config.yaml
n_layer: 8
d_model: 128
n_experts: 128
experts_per_token: 4
d_expert: 32
d_shared_expert: 64
activation: "swiglu"
moe_layers: [2, 3, 4, 5, 6, 7]
router_score: "softmax"
normalize_top_k: true
routed_scale: 2.5
balance_loss: 0.0123
balance_bias: false
router_bias: true
n_groups: 8
groups_per_token: 4
init_std_router: 0.00705
lr_router: 0.00148
vocab_size: 5397
norm: "rmsnorm"
norm_eps: 1e-05
tie_embeddings: true
optimizer: "soap_variant"
lr: 0.00639
beta1: 0.95
beta2: 0.95
batch_tokens: 65536
seq_len: 512
train_tokens: 448200000
steps: 6839
dataset: "wikipedia_en"
Below are experts of layer 2 (counted from 0) of a mixture-of-experts language model. Rows are named router (the router's row for the expert), gate (a neuron's input weights, with its number), up (a neuron's input weights, with its number) and show model dimensions 0-127. Each number is 128 + 24 x the weight over its row's rms, rounded and kept within 0 to 255. Numbers have three digits each.
After each expert's rows: a language model's description of what the expert responds to; "gets" lists some tokens that make up at least twice as much of what it gets as of all text. This comes from a sample of Wikipedia text that the model never trained on. Tokens count by the router's weight.

# expert 54
router:104127147142148132145139108116123112143110125145170153099073109100135129118124157132176123146058100138153119088111098132150102131141112112106133119195107162140114080113139141159113134166105173109176142150175122095097111139141109098120131146141125095102119125069148104133150136137112157143113177150131124121144150154155108139146143109106122115144156167074109120108128108139108119126135
gate0:158131130149133131123119136126169175120082125097088088183108137115085104116159138116101144150151123122123132134107113154115123160080151137143075105118094137101107148118103131135133133136166130151087145122116140127090147103109124104165144124122128156131128101143138141123116128128119134105076170149122175134164126112160187068167160109132129074134120119132176123118150108127146146151125
up0:145144114090139122089162135068148118166171128128149153100138136113139166123123169131135126126132132113147118101151141126098170121107112130118173088154076117160168098138109137119103088155128169141163129126117131098088157150133112142120099091128185069089125113095153127149151117105162146137171159128119113119101140143104114125162133128165119127118102126153159128130121153121110148099133
What it handles: Later number digits
gets: "6", "5", "4", "7", "8", "3"

# expert 20
router:153131151105121127139110163114134165111141126086112173142075159139094111129112122078102144123087117108152106123133127101111151133115127147136105153179133152125151105116141101126151113173134164172128103115094132119098160149127108097176122156113134121180122106154092166114096128116096103137133120101138130098164139107109160121122133155137103104144145111061154173124107133119118145143168
gate0:202144122159146075116136125110143130155151106163132128126117152140114122172120143097099105105088133154126127150077125114123123080168136177155123118127145139160106069153141138159111112157136110134155109087085137111074140101128105095128124145151172155139141150089133121152119117116083112151102137125132132159117083112123132147152147129147158126104150124135147115144129151140145145082131
up0:131131095115080176112106139142115126114157153122106155105109075124129153098142082165115095155150075155112150142156121184125121156124130085205149141135126163113152142149144067158130158110137107107148145153140143103133116122120129114146163112119133131120149136125144159116127150172102106099122112131127152139156156121149101115095141175099110110095120151103108122138137113110131111157142
What it handles: Word-initial letter pieces
gets: "c", " M", "g", " H", "b", "h"

# expert 42
router:146121152097112138133119083143124108161080142148129106134121123107079097158145117146108103161148150131137107092108129139109148090154106119136143120163164106152059106113095147134133106137140138143137140161117119154108109126136158115110125113097154139117149151143169115102120154079156141171123126116126077127146137157145063096136108138156121128118132090150086079135131091114106105159095
gate0:169114146125119107119145108086172184158129074118145124113139110153131118116140154140141119127118133144132132180136117096163107130127117116146138100151135127123164120120138130155069122122164114163132144180109130109161099137134127112167101142118145082145168134134104117132149137071152046143095149156105088109130112110150134128145127173115128107106142105140093120123095121142101118138095
up0:149102129100136098124160114086137118121132151121113120112131146129093137123119129127162125151144113130097141162116146151144145155163170151102117104112137168108141094141127092130122127116061131123110144105107096121113126093170118171092153146122125102112095099130090103120138099127101093132124175132168202114120116102148092103163140119158107146148150182104153112156115145127092140158143
What it handles: Word-ending pieces
gets: "en", "er", "y", "ing", "ers", "on"

# expert 49
router:103118141159129158104160114115109118130110114100173145106093136141115126114153154110154121150079090153090139076131140118133115121107101108087122100174101140145126076091143149143151102153172170111143132148126115092111146067113111126122075139142126129139109133125126101153121126111114141153130206113149137123152095161135125126104121099118139086113115140145167126107153125146112114100102
gate0:166145154159110130152145105100166095095135152093083137124106161109165113135100130153105165121112109126157098134109089154109158125074117162102130108075132101153144143120131154145062136158139143133147157145132143121095145144098087104138133135108112133148133160168150128103118135129132133097164137134108062146127140126085103141135102161130105114133132103097101148087126153127120125107117
up0:176120162138104145125125093117170087108130081096111131143132148153131102154156149140109125112159158123133109115115121121158152113078119167110121091099122067137142117103096178109137112183134113133149109128125130163074133124127120135134130162146128107129120153165137138125124133096105111090136141131130082175151183150070142115117134150108154118139095114132113144094117096145129121103109
What it handles: Year and number digits
gets: "0", "9", "8", "7", "1", "6"

# expert 32
router:109142116170144119104130124155118129112147152100129161094103136112136127119112091081208126124128130138131090134174148156146106133085094107080130100195100122097125134126144101108148117106148128137155100149159131122128115107170127144128130108089103115105120138136104066163121139136127126171112160102156077138165147113171120147116158148126136125122148135082108101128109115134128118124135
gate0:158112173124139167158105163099120119094104129152124147102145087114084104133155131113087101117106173098123120131077130150122116121151127141131093127095095132114109123130121073099189121138131117084118138116097111143098117158114128142142119120140092124156118105145114145083112094101086138133139160109133160124167091131105115144083127114129115122120117089134108081112092092159131159116124
up0:172147136171102135158154154144124122094123142135106147147131106087092157099121149157144119106124101151107113086145116113154091105117104137124115105142096142097130135117151115099140075079122140159099107127116124131093129135116082118138139104121089125125117090100133141123122085115108103184115132112170164135136148146133166107102152113104148103125167123151157144142132096172123199141121
What it handles: Commas and decimal points
gets: ",", ".", ")."

# expert 58
router:118136134124129150101145138139164134081161163109152126143147150147144197085093162152136179117144123149127140116109122116099100091114120100137170113089120121141163174171163126149159123131111134102139124144153104093141144061098123161133116117146074112135130141118099148161126115116128129098142137082163120133125110145135168125121126133093116117113093148121118106146176122128166112111111
gate0:098136097150174125151160163155154145121157124155147085143124101116134152091099161099137108122127083132083077099117165123134121128118131149073139145154105128129097140128147132097130131168098142123130151128112131180096092118124151079148087127161117094135144140132136127124126139081113099131089120118113108144104096118157107132155164144134102098121105122096100134146182138150128165110113
up0:130142106105180151112130114180155121115172160117140133143126104091100126115096108165106195092134125139056073127123107161135114138100135162126138120154116142122120159123120114086141154125131129130106100134136107128104127095122109098128114152120147068142117157152109127166135123124142122170112147094131057181115136131141125101155137144124139121132155166130133095122145130109127144106112
What it handles: Months and mid-word pieces
gets: "9", "iv", " August", " September", " October", " March"

# expert 2
router:082110109096133123101119160134102121165174149143148086129151077138108133141134082079108089137134151149108152126108103147093098112132112092128145162146093114094151117118143095147124113113136140124127124128122119112109120150159146090100098137120122168143096090136137134135128081147142101141102096122115158137126129136128093166146137092102068177133094176128141088105132138151102129140105
gate0:109107137131125089170133104121101111129146125114186108135118135102123087102107145117146102150100173115107102108115159087095110060110148105082105103148112143119139113093136137083107132076140135127105114161123148112112132098134083112156125133180102121145173095132132094106179126131143116126093101171130134121107131133182117120143140128123104142166129141137129103141091118146115102133127
up0:149095138111133141161127142126121095135130127144116137109080137147124151148124099148135133075108110122118169147101126134149159163115085132130144154108121108129152138146159095183161169142133122119105197147134098098133134147141179131152114152161156154179134164157095177147147127109147124123126166154184126113111117131112129123113177129143122147104137111120109116099162121094130124094162
What it handles: Section heading markup
gets: "==", ".\n\n", "==\n", "===", "\n\n", "|"

# expert 35
router:164132103114084130117138169130148156142131104077197138081095143086070097121119164112132177106098140108145077147127107129153155111127135129117129126130153139103122097112114116109095144100133125099116133133131152151110131137134142119153129114139139126117119134138097116139118127102108103150123129136134128140117146102109137118133110131127122112142140152118119158155134134255142122102129
gate0:129101093095113163144098100129109076137121076141125109155127140175115118142162111108188126129110107123120094137136150135157152141161122125124160148131120132110121165099158108124112123081104115113145157132162109092131136128135135104145160124112104130142093108101133111105096125093150170124128071138069132151139144081130104106155081161135131156156117122087104141156124117167099136119125
up0:115138153149137152124146137149135129126170103165153140117055144094176156099134131144094113134112154139182163089108142104097127147066122126162118129131134109113108088152107162129146146123128152137133131164108121155162147105155111143169134146112123131142153132140123110080130163160118142109150147123138116119118096154156137102105144142158131154091105105122093113151118107057119137129096
What it handles: Capitalized name openings
gets: " K", " B", " S", " M", " P", " F"

# expert 22
router:105146147127119157126160106118125111121121097105144134100080129126111125105161142124174124151055130140116143092112130132135126118120112103085128114154108169151138075086134141128140103153202173124134154147170123114104124091123099119123092132136138141155095116129166106162131118124099127157141202107146129108154129177114137145136130125123152094121124139120169106121136113134100131103090
gate0:106096137159117129140116108118140162143132123089141118131147179105090119131203099133119137114141104129112111114111140116153133064166126122100137136124136168102118131106103101138177118131126134099142086155122100129155115066108073124144148125130133124130135111154152108086115155095091115173140168147125116135128068103169112128104125134089142125107132150112144104143146122168115144148145
up0:106138130115089141083092113132113099106134160128141080154094146157105107175118139142140121122106083130109153125154138145123148116153173066135114106133145106136154119148107104102124101172139143152161126110168122117143128122144137171141092066182134128135088162136135138143159189139104129127128136096134086109112148112125126144127114118172142130119157145106159129131155118112090108115094
What it handles: Year final digits
gets: "1", "0", "2", "8", "5", "9"

# expert 40
router:179125125140107139071149127169139174075076135116128104134122105140128121131142114151138152124156108163122091073101142102134105138119114094119130117115136123146168138117111157170151153125114117173138124125092110141124120137122186103149075131128162147092154113120167159120108161134128112168116113091145154133179127117129128112124155144161134159168159125141102149107123096110127121108153
gate0:144128144103118142086116100096159130061125108093118158136151159164130169177112146151139133151107115128086129136087118097178112129150149125116113115118110130126079147146088149099135117112150145159146105088152146079138144121155145102170098147098124138102149142159143108141150157102124104107127144170128096108132093143169129115110109156142116137127133152074121139124126114130125134100178
up0:160110162099084148172148111141133113098092116121134125152152138127095100104200148135148134119099131126110116135131121095128135140146133121064113118132131133113133162120088122131144098120144142114129118116130157146152169098141159159143092146090093132144159152156147120175147194143117143128104080144107092136119053150101142129122126139107126122145133134150175142106110130129092154127131
What it handles: Name and place pieces
gets: "1", " ", " New", "ock", "inc", " John"

# expert 14
router:119103116085135101150164123094101119075145127132109184128085146111135123109134091165161127150115134170092140092112132107106141111141097165124168152131135096158130152143130099142110122096154116140147146106128137142170134095134094143119131099100176101126171102133126102162138111162156069122119132107165131119095169167157153137133125137114134116107152161095131164139115132131102106111139
gate0:131158159101074146093131096139153167131123161136117118117107180154118108143139135094129110136132047165126131146137121136150133122173151128095111105106139166128128160115091138150114108120140158140119107128138152093148113127178155107136169099120144125118099131151172115091089131145130149133160110144100115175145145143151114105122133101156123104134107101178139137114141153168128139175145
up0:131123112120139119164178097124135116126140146138096118137088128111099177123161050144164140095123114131115148136153133094117144134122117123111105119152160143148118131135089150116152113086150129139109107119105119139144136175140072122177114142130152087122141108143104194141135140120139083133148112115133124102075117134170140143114167099126139155178107089098121124157160113151125116117121
What it handles: List and table separators
gets: "\n", ";", ")\n", " |\n", ".\n", ");"

# expert 13
router:088146124107114145102112101132112119095136126152123106121141128077119155124147125108134140111137131151152127137154161128118117094113105173132159146121147151139099164143125162147123158153188120066145132150166177147139110088128109139145156106112119080156100126110124094109120166105134175087161120164116107130127118134125142117104113139110130047118144136124158136145150122132104134117064
gate0:138132108156162121074145143108127138123131135146135145136112141110116101104170153096146124097091108122116149126187185116134121102128142133120158103185101116136149116128118149126155147127122112152163150129145157110092152134145119145111146097146156121131134131129103088148123205099134106136138137126101109088164126122103161099083154125128084125106084155115108157176105109150152159104119
up0:102116134149132090150148128100111119118148133125126129166150168096107135136133172160094114118154141135108085066156139128141119108135122120106155113180088123155139126097131118137085129120106140141136137173117081125110114087150115114108131132113131146133126166148145079145132185116136158162109072118112138093130137097131137117086135126166138165117128129160136139120137077164095164086137
What it handles: Foreign name endings
gets: "an", "o", "i", "u", "ov", "as"

# expert 57
router:156146095170131130127122149154156092123158096077111125127114104133146099123103100150165144176122118120153115135104123147105165110096156114180140114112166135132145116167149173144138109123127106076111116147107166149149141133132080088120075127104144136152136131114133076108081136139112144105131121121124160108160096109152114117113159133116118129121143093135155102129141151118099094129071
gate0:196097130190090100126154177113153086079176088122120136130125121087132101112146156146128154118134136138132117124078089129100182102097113129135110126144106157143142102140102152116138129147154117100126119107161129130124097121138117121134129133162156158164113114107103149148111135101116160112148134154124162110142160119107124126112123109139131131165109114162095134104120161115116194111143
up0:090105090111112138137113110123135151111111106116138161132166121159144128162115138105153156139163128130130120132156113109138086111117113104120098133162131156104153159124126149111075117095164129109173137110097170139125102067098146110171155114102112132134131133097141111107183142163112152149096165091169128161119113154149157123116130116113132109122157163121133145174138165096080141153120
What it handles: To and linking prepositions
gets: " to", " of", " by", " from", " for", " into"

# expert 45
router:125105141169136058161156140134130116136138133167112122126109141170151094138128110090127162141141150091131134102117109130162096110080137080123125155112123115113135131139132172125172147125138113149136095130085117167122106134126118149131131136136140170156081136140096107118106137139134141149075129128149092082150187123144094125132144116119118078099157130075130113106118169123118096141154
gate0:125158153164139108123109155133168129117122159118168117116141141169072154123173127122123162173123137165165162142173164109148137176120130123177103140155117131112123117135121141133132129135113143130145143147148147143139130130135141129123141134080053121141151151166119157111139129114126069160136125168076112091101132117132141097118142077130170093139106134128143154089120127119139146133149
up0:123151103180107096151090099150131160109151137134127096138107132172141138143123120158140129115127119128118145120144108147139102125117121151168148140112143096152140085135153113106129192092148091154107133119128150145088139081127167130129115128121165177174146148183101150155090148152139111152106115137114096124134125107113145100125170110087097147134122101108083145140107111180132149158129
What it handles: Clause-joining conjunctions, prepositions
gets: " and", " in", " with", " at", " or", " on"

# expert 63
router:107184103123127122147145127128135108133093113137130115135127140140123098100112126128088152126157098180141097100139137159132090115142118138173137145130111140134124118103153122151132149151136093132155123156093160136147114111125123119170125099099111152137138104130083160145060153173114126161191122077153134121170129108126134107111153199092130086168152127108128160138140106117116125142131
gate0:160115122141133110142145161139092120140109108144141107130142122155092079175115142161168125125122144127145154143146160149063127135136088101124185130118100112156126101143146118155136115141061159142119147133101152116132153089111147139162106124100107143117120153137143137091099127087088142171141184095144098132121149102141134121150137165095128151142095106139115157123104150163109143120099
up0:067125179104125121136138101126138112103186171109097170100161114119151153098111153136158138116137101144134102117155097128117118145146157096119131137131126120106096176097139096109136124120167146128139153151167125136119123114113132079181118167131119114125114149111123149108148110125111148114098098160164146170119103130126102131119108125072126133117094111104163126144159077104157158107136
What it handles: Mid-word consonant pieces
gets: "ig", "ad", "ab", "b", "0", "–"

# expert 9
router:160114140132152100121145167137159162147151108118116135135132119133118108147173149083116187131144104098147145143143108137158160124109151182075144120117155150125131105155128147133138154168143129135111110105108149119108127138092125098111119153100143150146132125122105130080129150118142130133137157172117110150118076153204126133128094148126180135170134117100132096124122162137135167078104
gate0:126162088146102097114147140141122109147099121130121140106126111157142112106143149109143114141175133093124152105112144084063165109088145109100147177140129136104121090098131140144132113134148119150133092123112111074135075168115161128116173057109142143138139131116114131136112179163154125111110121108151123129137146175131148121127153120098124182090137127110172102130130148122114112138119
up0:137157083150121107124157152132113113130101128111113123102128114144164135095141164097121102130167111092118143100124125078034148107091121137100136146130136131118139070085135146142127119126123122142129107113136106077150089169133149119122157075101146115133131142132098127104119171176161136116123135137119099146138117165130157129153138125103123179099124144127171090136117118127094102133140
What it handles: Determiners and possessives
gets: " the", " a", "'s", " an", " his", " The"

# expert 44
router:097105119167117098174128106100132108104098167136128146124133143144125144074155110129095121155151134186149139144134136127107075123109150117150142136136129162122150156138151114149126172137137104085146132146112154090131119111122088122100171101159091158116107097161114102167108144121121161127147123132164089135095159164142122137116160130093121165094104148151090139143166091123146127104115
gate0:122138104154171094128121116136187137124125143122162097154150145144139119106174119152104121144131084168122158123097083158133143079093118122121157144134116130144109126122131104134159169144125115074144144117130162119128139112138131117130139114148109126130129127124124104163136168138119085141123179116123116112118186144117144118125121130080164123068106127206133164173142132162121100130120
up0:155118134126112134135145180133137122099148125190163087122094115114125160151136167094129156112166150148150139134125104151087144167129151162068130108152159165102126129152141148118086097136120127151132156095106106110158135104098161114098088155115117097107152113129116121127155151137153151122109102103098126111128124094160135144130084109103131169146140113119083150123125162104137113130175
What it handles: Mid-word syllable pieces
gets: "op", "al", "og", "ast", "ph", "et"

# expert 19
router:166136104110143152129127167104155145120099133128147161161142143114085098134112134123118167122121154102142101147130071107146140137097123090091126125178133130094147067127144123106145094100123168127116114126130155108135121113114170115167102123116119073108149124068084106134151117129094147099146122116082115104108150106122135156159120091128126149146128124128154184153090147138115113105132
gate0:134059094172100136154155128147160138101117110119140126112153143112136129148103112060164140169156118149147184119121110134138106117137121135130115087144147132117172131155099164168116127150112135092120115109106105140158097111092104107155148112118148118131128073092131126137141126135151115113115136152131143077102129138132175143134153115097129161151147142105102087126153180137127114130171
up0:150144122122164088133091125139068161121124118117092147130096074181108117140136172164121074114114138089133106125141144119123136128096138139138151173138128125132154081120128146124097158118122138135141172149173119089122151129128118125121122119104159156112158184126140147125110123152125060116141117108138116172125151137108112091101161095109117118089125113168147177139126131138116120124117
What it handles: Word-initial capital letters
gets: "A", " A", "C", "S", "E", "P"

# expert 50
router:147137127146134165146117149130117107104103130115153136108062094093149106134086150110166125141091110129155138119113128136113102146145111106156128132180110152153098070135144143131104176154123184126176131142113142107109102131105117127124133131088130097103133142091134128117151133135104151140110161160093108126162145161162127165117133105100156099134123140072101102091122116137124151179146
gate0:118176127147103106149147150136107165133119136131120113167173135129048168140128144130120090062160156174138175134136153114118117151113088140114123139129108099168089120091142134125089132094123120125129127136107111105118125119124152086123138115142129111097107110173110121118124121152103126150159125090155137141105098105148101112117143122145143145127112100110122172176113189129121149137151
up0:160131125139113108120137072135120071108112128111138141126120147137141147101131113143176154118121108103101131104149115134137119132134128144124127119144097089164169114082103084131112146121116131112142160185142090144141129136182087172139131144146098121137105106130150093063128107115160152135143173140155110115144132128102110082104149135127102153092176137066121161105135143116136138121149
What it handles: Digits in numbers
gets: "0", "5", "4", "3", "6", "7"

# expert 17
router:101126130120126146108152152154150133115101144155153105121138110154148153131141109098168106114134110135115077122135127143106116145129131133188145092130146119128112132156153129166200144132098126076124102108132109151155122141116115167121128121129111110092128166102112133102130132140203147105068133098152160163116142125096122115146109174127139139084103098153096119090133121116153084148148
gate0:161201106120135135143176156128109134127151101120110103147117166120135185124136130121151087139120103104106072086134164151137120113138112122124137138124159123111145082158155160134139180114079131124111098090123088109115140104112131108111117139183148116116145083163116127130166111133122134146125188120096092141089132131108156138152119166133128148138149129127131142149152123153151142142145
up0:182106129121160121091127063147144151140139106144111168141126139107119126149159152131110106128115130139152119115081153149090139129113139128090108137120153126121106136103133086120084086163093116125123157160143117120127103162179106112123110148096145144157165114070168157130116150134114119098097112155140173095130130136128112127115136082074189147120138119112115133104113100102127137135140
What it handles: Digits, coordinates, past tenses
gets: "9", "ed", "7", "6", "°N", " Total"

# expert 51
router:149137102162142149169151126148136116139165110110125077127110091143151098131127135141124129187085103117106127137113125118125152128128174129146146138122168112086128125162142160123128104124111124080086146129101144106152089135157087075134128147088156113168144127133140074122097132135140145124103151099135150102102121114188113106129140125164135143112141104119143102119118149123109121109051
gate0:102120142102129094131126116147122128096128148128134133105154126129131164132133171126109130144088088130131155142120121128126126135173126201124127111116111114096103094190096149087187127149097095132157130154146101094153159166161119159131151124134127105117152156120131122169134123109160127092115127160091146078158152129171148140097120145187104106142120126124133117134107136162117116088107
up0:143107142134113159186137121148114052111092146089145115170143124146152104118126146115115158122143169112126108127133119122140086085150133111143144099132112102145130162145113114128089123124113164111169131117135133088108126142148074151108131122135164133130129124122105136126102138083158129091149151089162095100086132123168153167100110110127147102134175150142116098096142147121118170096124
What it handles: Of and complement prepositions
gets: " of", " to", " from", " by", " for", " with"

# expert 39
router:119176125084113212109110138145109157102135145137112132178158103120144131145125141156102121149068170149139138156119109147150115138141089135138164177113166123149141143154151123126136140175092106128134147133167104180114105121116164167108115139143163117150140111140115140148134156164143149129120107124164124105141146138156157144134118095137100110149101117143122152128086113104122154098150
gate0:114133136141096150132105127147174152112075070110163113132180088159108110170136115120132113165113138152111154093131138078129091158160124156135151139120135133132087127119131140082159126121117128149138132140141111136119115134143124140141151158125155159141169123117133132115140116109146165175155192118093125143152152163148081133189117145155160123157144112143107149117089101140134132122134
up0:092164151131102112123117132167165128110084072126147095135210129155127078124115117140122120139132120122125147092150088086141126141132146110112086121125115120124104130124127114083144106135119161135137149093093120096109109164155114137143122201115159147093133109133140110130151129113153121164158173116110150172129121161136112151161091130118112113145166124126119150107094100140135145136110
What it handles: Table row pipes
gets: "|", " |\n", "-", "\n", " |\n\n", "==="

# expert 21
router:137111116143139155117090119115121137128130154121118136136119151147135149116077210102121104091135141111124137157141100098118133158145126095092112119129128114052117138072126173148143096138156128152134128130096138157151154128095111150111146116074131122140123158112103134109110136161137062081152145142120130159123116144139131119093141115142157165145133087154170135132125124155163159126106
gate0:115094122151183154123144122085131119136148165121158157136131133104111144120113163099148105141115163136113085171139167124121132117116106140120134164126136138102136124096180123150101114133128124170086074112115140109144145118099111133143148122124137122088120163105104095108116158147146082107125149120130082126138145161134182075120147103144171133142075114127134180120116086147137119118102
up0:100130148143083117130154080124143131132103146114126123149121130160080121131116128096112115103144129151148123114145190166188157134108132085152104134086139139113105113104129162167135177081115143135107082137117128124180105125096123134132134120158106106097123158153080146101145173115118153179107129131173123118158121111106124107144135133140146163113090110146121132137162136120137111123089
What it handles: Quote marks, phrase openers
gets: " \"", " (", " as", "=", " a", " =\n\n"

# expert 34
router:094129109120175119148120087137118095121111122123105130123105102083054106134118088141123141142148153159104163182137134150091126156135132134126161128113106169112120130120095133153130156142160104158178186132148104128112153164146102102140138088103139158124119133113113094125148113157134108143149119165079145110128162119116125117135133135104095111087082125085109167150139116121120129130112
gate0:165181120177134112136084143136141132133112179109128149143126124099080117152160152128184135123156120120087147116110150141117135116109109106168134144084124145165092129138108126148129165096108139169125146109178095157125166141150149099122076133098138177110117136143144147096145114137117113166137134145132143122136116158180128121122134121125134116122146094164186158108133117148116121134090
up0:153139128167072102134135127145151092121119134124133091076136146097155126096148130144141098093121116143144146117164126162114108146125148176128146144096156127123117125109177090162164118121111075104130091148092131129133139129135141158123145130100156158100138100105109117144195138151106137108097123147073135171141155095164082127155122130139146184140145110136138110140129157136122124124108
What it handles: Latin-style word endings
gets: "i", "es", "a", "e", "us", "um"

# expert 23
router:118138113111105105076146135145124128133117137101119103132115107078158160141128154110151131140121138120099142162139171109137147090146133134123163134131154097125046135096114113087131164124135137114145102104131148091115138096112120135137119074105145134124138095125178081094080114163127125149124130171150089087091123151132147128145074120126133104136113134133077096114115127111114098100118
gate0:162110110125110119147112172099102121083139114153116145079148106108119105090127157116158145143108127096114112133107070132134151139108145148140110164176102145082073084137147108140135076164116130139155127149134098090110141105136116098203132131158134134128121103146132074131140162107121138118118156114123130149120148137159123147130130159162149134158159136102152124129111082121143136134156
up0:168080128136157094131112140150129100114122127099160147135123108085124109092070120113139126135100154119119129186072161127126142146145174145102162142161143106139094105171078115144089150134130140096145106086181127134100162102126136153098165129124113151093116125172084153138156144114137169119141144145131139130125091161101118117131126127106141102133136142126124096125141128129103142095128
What it handles: Name-ending word pieces
gets: "a", "i", "o", "ia", "us", "y"

# expert 3
router:203099104168152117131091138117118113119101139144208163115102122108134143134108157106148143114102121129125128131135113132111114129128118123146145138157115095153098038147114142130122148163093158140147118092114114086128145110128140128152109141119089096096175091111089132118152140122121151147125139168078127136109143145136121120102107130137107131159098112125152149088154130152118139103144
gate0:139132102113122092135146112131149139071156130071127139144174159109147126119128131091107153154144123110115120179113135157113161136150132146128123140105123077185115139123133091111105115140107113157145182162167174148127137123119143105166129110136104117126145134141143176145106141151106178091097116085120081138112122135126133147122129097155170128156151138135168128127136165121164148155155
up0:121160109126136094098155115116114143072167139129116144150149124110108157086139136137105111124147124133142129162131172144127084141144123138113129134105143095177064112120118120081104140123143129076092147119163132115098104125137133104120129166150128132132126135099092155166144131144087152106132134106134123126123095149116138159153146128113153183178118105132218124151100136141121141150121
What it handles: Digit tokens
gets: "2", "1", "3", "4", "5", "6"

# expert 36
router:156118168115114134112149118161171150157172131150110101111122096128152107121101128161135107148113161122140132119176105111102087123129162117179140094122142146097138143133148134126115136153162129129084107140110125083134138150143100109130140118076148138166140155124128129157117157150109100145093133098137153098070126116144106160097117146180154122091175111166141093112126152121148110097094
gate0:128109148142142081149133166112143137145131111143092164110150118102145109124179152115175122092092163123156127082107120134099153173160160154145157108123112119104093126156121148164117140153128144120100095086132079094138128149163155141135117118130133091160134129133093095148104113140145142108099126135177157139082106150123114139085080156134146126147105134132145140158109110140158159147146
up0:100160142130153142138171093137135113103060088143112115121093137147092120146156161100102128153141079170144107119128128110128102107149148121172122140091133148091131109143139127109155150132083088145119114142167123123093135145113163137134147075143153136160099141090176113140109077128106152098131130142139153121169114143101156145138170132128108128142161130105113119128099167139145157120116
What it handles: Linking prepositions
gets: " of", " as", " by", " with", " for", " in"

# expert 8
router:140141113168145092137131165118176170149139115112110126140137114149115121145164149090114142121138135114145125139133083139149145123109148166067136138117167182096142116159143130128123148194112144139117092128123162101105131132103126113147109150114153140105153125134101120102133141113116117164149156168116091153118077134212126115163119142132173123152133098101121138142135138150145152089118
gate0:157136130107135113163125136134147100164142124109123162123158174131092135125129140143103127105114159126091110094118094131132118111119097093162131151186131115135186116104121109104129134100177120122130146138164165132104097129134088136136073147101114128140131152131108098138138194121066125105125161157131140127102066150123159149149121131123075148122137129112130148138107119160123090102146
up0:125140122074144098176097111161138145140085128113108123155141137121052130130101128137150111121128167113130098116139104149105127141108119114132142158148136106144154156085093156147106128113157148153103149124151166147120135114133106145130113158127106116137150144099130096117127138116109171094171151141135153152132086130106126127127152179118077133124136108151184178148133159180096133098145
What it handles: Articles and determiners
gets: " the", " a", " The", "The", " an", " his"